config.toml
num_hidden_layers = 10
hidden_size = 128
vocab_size = 16384
norm = "rmsnorm"
positions = "rope"
qk_norm = false
beta1 = 0.95
dataset = "wikipedia_en"
Below are experts of layer 6 (counted from 0) of a mixture-of-experts language model. Rows are named gate (a neuron's input weights, with its number), up (a neuron's input weights, with its number) and show model dimensions 0-127. Each number is 128 + 24 x the weight over its row's rms, rounded and kept within 0 to 255. Numbers have three digits each.
Before each expert's rows: a language model's description of what the expert responds to. This comes from a sample of Wikipedia text that the model never trained on.

# expert 18
What it handles: Digit pieces inside long numbers, especially coordinates, decimals, years, vote counts and identifiers, such as 00, 61, 27.
gate1:122118153103122108120081101185120100163168094148089143146137155128090133139095128162115091133139114135144126097122081113174171111125162163111109126130118138072133123120162098133113122113131116117137119078127121136091126105100169131098145105154104138130108139150135145087156139111132122133129100194111113092132115128116162107131113116157155080123087107137140151098113133149107139095153
up1:145149091153124135135121181113168126107110137148132079122069126107111090142173128104169145134141098185156162129115180135108074119135088072146123098131155126153111122160110169128105126121147157150084143112141130133129123145130141072151148114155120140145131118096114105145147129129144130111088099097139111140127143139134142128153147116082155141111130139110122105093159134126156128090109

# expert 6
What it handles: Abstract or countable nouns right after a, the or his, often followed by of or to, such as way, chance, desire, decision.
gate0:133131151161120140112102065169094120127116105131100110115162147136099137111119115098169140152135125142112151114124111121116100107116137141113116102174148106153087096097116123157119099107135123144136117123092149101116173086113132132051113092099106154175151118114092149084139145132157119089130150147137142133117133144104133145135137086139118135128100127188143129154101149106174129126085
up0:163159123106132106090117109089100106137158137093138075134119127121164149127149142164126124107153058100162136119125095117112158143094116113157131148119108091159148096145112140094145088133126133094132144136128140089116121114117140112133127121162150108083155149161159116136172123088133128165153136083094067124125112127129116146129136149136102118130081164132126141113134081136090106099125

# expert 3
What it handles: Pipe separators after a name or team cell in sports, election and results tables, plus semicolons after list numbers.
gate1:105145131141122113156110126173151142140136139078151119191133151115132148128119140169128155119092187132123114148153137164140099105151129108159121114152102092109117110142121107110113114121134107120158121192130156158098105122133180137080089109098122131147135141118108134100129141137124122141148144146127115164119109133110146110170155083107137084133147123120185074096082140141161133139138
up1:153105130119163126076098114129072102165143102151136106126125122125155117130127117128103090105098112115133120154165120130180144124076141158129112152064098147141107122088156163118153111138125115108162139096144164083119141156150129110108166129114148140160108112119134112144100109112134168137151145096130172134148164114097084135108148160130143155087099132164112131167155111140121125117126

# expert 27
What it handles: Month names in dates after in, on or to, such as March, May, January, plus some word-start pieces after in, like in-sc-riptions.
gate1:127112133116108135116142116101124144153109126112105128118119138107162138160094107134138156117132142117082083115130176099140122170148101116112098135148142113142132160099108127148114106165182096119123134085104154084125110149089112126118132094141175173107127125130190136140114118112150169106188119153120173142114121109086157101139142143104120138143131131138145126127137118132061086175131
up1:124130147111140135162132121130122096090124120116132094092103108155093132112076106115092132111161129122153097155109126160114168126098143080143103176095144168140103106148090134120119120124115120096176176080082130112128127134114126128138111132103116125128187119149117122118083122169134129149153105121126129097156140115161124122137194126146105136091125165184111135135110119148143128100145

# expert 13
What it handles: Numbers at the start of table cells in sports results and statistics tables, such as set scores 7–5, goal counts, and Pts or GF headers.
gate2:112101123097137153111175128101128160150117128124111102162128096059100140101149152108176114107079088155128113097149159160148140174085129155133140153174112138132130145077091137136154130153149138136144120137129134100131093091150108161147125097140132138136132094117145103150136102138172113164167130131124147162108115125119137158157134122156139116183158116134140124101133117108171137104138
up2:123111135103137142126174150113121155165115143111132100130120111093123134106133145090163137139091075131152138086158152175141129170097125133124165147174116127140125168094126115143183120147100157136135107126100124137095075085158120160154107118149143139109146108087146099160163129135144119140160152126125157127104119136140135148147154135163132148155166103100130109104154138086165172109117

# expert 14
What it handles: Wikipedia heading markers like == and ===, blank-line breaks, list dashes and table pipes that begin new sections or rows.
gate1:143142141110156145139144118128121144170088128127170160113099138178107088160100134121107164087105156135120133091162152140102175137079099098104101168122122145102116170122125099082146098131117086174167110147118145119152152139169136128107112129155121119118112161144122115134116138118123159139194133098121118101124079151127173100126133119142141143093113123091138127121150098120140139129129
up1:163173142134109121131101118132101084133121156108132142116100155102132137101100091148122156128095159122109093160154121118091168125121108140113100152119128164115161152115139115068141092116125101155165093097142098126149172136149151117160112138100108144116142149115102157103118137131188127114141091115096098111106086151166132123142116152141107141109137134082110086119123171104099163123136

# expert 24
What it handles: Given names and initials that begin personal names, such as John, William, David, Michael, J., in prose and tables.
gate0:141101178119122145165113121130161094165090149136123096168128116142137121117105115140145170132147137133150151079133091127115143143112124107131120110166130118140120111151105098098153127078148151166156109123122107159164163140115129152111093138085111130143115138178098151161087138140131134121081108126150087140131123120148108096147098116095118139148163145112165083140108137120166138191151
up0:063125130131113114132089083145102146148130113163083140143127121116132102138121125142133107151114106128123102105151161099130152133128129140119117146136085128144124098156153119122096100136090124099134128102118146156082111106165116037136143152134112129130095095126130137113120159164081110104152184110092104076159151123140143128122122150097162131095123141132143145164091123114093121143146

# expert 30
What it handles: Separators and award words in awards and filmography lists and tables, such as Best, Won, Nominated, dashes, pipes, (2008).
gate1:144126137089084091123166097152137130125090101153119116136111130162093116129124126123118089155127130152118133133131096181128104127159176093131142122165134137127129118116134148092170138083130146117115098082145118112146138165123070127091172099122140168117079130151118117142115117140121072110138108085162086100117119173123131142155152118101091128110092132107136108161149137130108101125128
up1:149120131154161141137139113144121151166128082182160084109116166156151119098124138139150124127105183149131120175163122123172126128138109128112139118094103135108125106092101166106154140108105122136114140130120125081162098145146152146113142182105173087173132130169145119096141111112138153148161077132143135098141143095123118138125160116092121127128148176096106142093121108139135136105127

# expert 28
What it handles: The second line break ending a paragraph, right before a new section heading like ==Career== or a new paragraph, also in election tables.
gate1:121138154115099134120081107070113108116105137145079132121109136116139118133140138111076159118122104169182148147089113157131140122133101161114143118159119054129143145142133108164137137123109172146102144120074126121108113100119138068169133106136135114104148123119126090122140138140134104147155100118106126108191135124114124130131139174124116090150129102108184139112162117138122107128154
up1:125149162130094130118094114073098136106121109145085116140111141116143131133137120105093154122122101161175133147083110168130141142150110165116141123164135064119142139146138087158141123121120167150111147099065127111122148122132131072188137117135152102105151136102137097137146129136125101143136082116109130126167160132127119120133150168119117108125110094112180137114168098136137115122172

# expert 31
What it handles: Periods ending sentences, often fused to the last word piece, as in "s.", "ing.", ").", "version.", before a line break or next sentence.
gate1:123115113128144125142086101140155134150124080129115119090122135164123126136143087126145131160137097151133134080160153111175130140181137165087174126114109161123137113123160143097130162134135111094126116150117087169128160113137099097122129130112139099134127139120134145113164121134159131124126152090098191099151157129148104118097129119149142149113110068132108198155124126140106169112106
up1:129146114111118117056120123111097169111128132133112123140138141103101123109131116126089143119149101138137132084122140160115127111086106141120065136158115120117155160094144110184152103134115170132140187170101141113098155108106111114155151123138116119135127123120109087119084165123141111160114059141110106153120111118167133114140120180150132121121116140110103119089109144095147097101140

# expert 11
What it handles: Short word pieces inside longer names and words, often consonant clusters like ph, qu, em, as in Symphony, Earthquakes, Ceremony.
gate1:116125176175098153141138130144134129145139110135117095092170121112142117138128135047096144139174087090123090099199115166136143125139110130076138125121115136161111125164162127115116125114110127134137136124136153120129136135119124185116155091156147119127082099106163133121120104159134118146108129129123164115137140149130148084115132106105133153133181148139167127137134176127087134137127
up1:119131086112119116111153129116178148126109101130099087147146155135080150160113117115205109094121156128138134122103179101151144093131131163111144148144156141149140113095101110162126116138145173141112143160127133119103107190151133137177127146141099144119136153101118164132130132104132165117139154155100103103112092104141136183117148131161131093139094130138131083112151146104137131112122

# expert 20
What it handles: Prepositions like on, in, at, through, over following a verb or clause, often before dates or places: reopened on, held at.
gate1:176106101137112102112126099135122150148133127126126117120134110117139094121117177100135136099104092129129131133156134099138113082157106114091138166113096090124149124100154152117160101132147144109163119132122195162127133161107117107125136090103113111113117103141106126069123102093141117105129128136115115105108143154123117180147112156149133117115126147135169149108174124074097096199113
up1:114128162105122132130128140107128137107112095108142132140119128141144123175115069112096125101103123106172083117143147142124077175135147122139135123089135155101119126127109085157111150096116141154134120133152079075145117068109151117063101137131107167110156167157147147147109115120163131131106128130125083110142141140141143099140088119152119162118115106134099100117136079120153147094129

# expert 0
What it handles: Words and numbers in census-style demographic prose and tables, such as age, married, 65, households, plus some table pipes.
gate2:125145126127078114165128099090130180092160120136166095147131104131099167105107114111123182164121143110135146122186128097131119125129167178093138105118093126113155142064223119146151122128135132109132132142142128143140144137130144101153138147133101157117135123122073094134124126140138131094149135109108115086152121148106108120151131095142119130153109121127163122134105128154116123147139
up2:124099107131108110099153136134154115115074121117136140081153142135120082132118130092131105149074142165079093110092133177100094166131096141148144104089150099137113120148116146103146139112092095119106121107201152116152106092087147148105145127152123103144119117154159127136148131133120113170137105143163129117103111132096141113116124115127158125124121121132101105115155138125097192123101

# expert 16
What it handles: The, a and their before nouns in football and sports season articles, as in "the 2015–16 season" or "The Bears", plus league names like UEFA, Premier.
gate1:117147142158151187144134161104148073166116111150134131139123150124192143186134122113164080139107114161145114103111113109111102172112155125119160098137125109146152133149126100099151126120129104098106097149100147162130135117114121141127118116151152134161128103084133174125102061141120133120092131137098138128132153131179124162097112142144098158130118176134126142126135126129139102164137
up1:150065138144106095113146105134114157128182156116110154116157120148132112111131138097086151147160120088087172150128171141122128092156130104119104107126124141111098154144169116148121120144131181176107110113153088071145102145147126166139138130147117135132157141142138082138131158148093120144139129109126121090160082140078112149172129135132111100120134101120136146144140136141163141109134

# expert 2
What it handles: Articles and possessive determiners like a, an, the, its, film's, mostly in music and film articles before album, song, new.
gate0:189144108137114139168128188136107142141105104103154124161108134146043167123153155117139148107157146145127112140143154155132094149096152118078128087100138104120104118157157120134093121112076132122133159072135144113115098149104113118144122122106143126082130140136101137127136099105117119090152069118106128127166124126120116172131138148137135136104107122122106105120159114112135140143156
up0:126100127131139113164137097127167135193119137160141145132093104138130097158110122131116108092117119102159099142118118148158124110118136119112146119103137127124089122126125165111138088153146134161115144109131149106134099064185143103145167158115097112174143083149138053094142135137090131102142143151149079138094118127108123119134148132127139133152134138128093121106157130137128119076086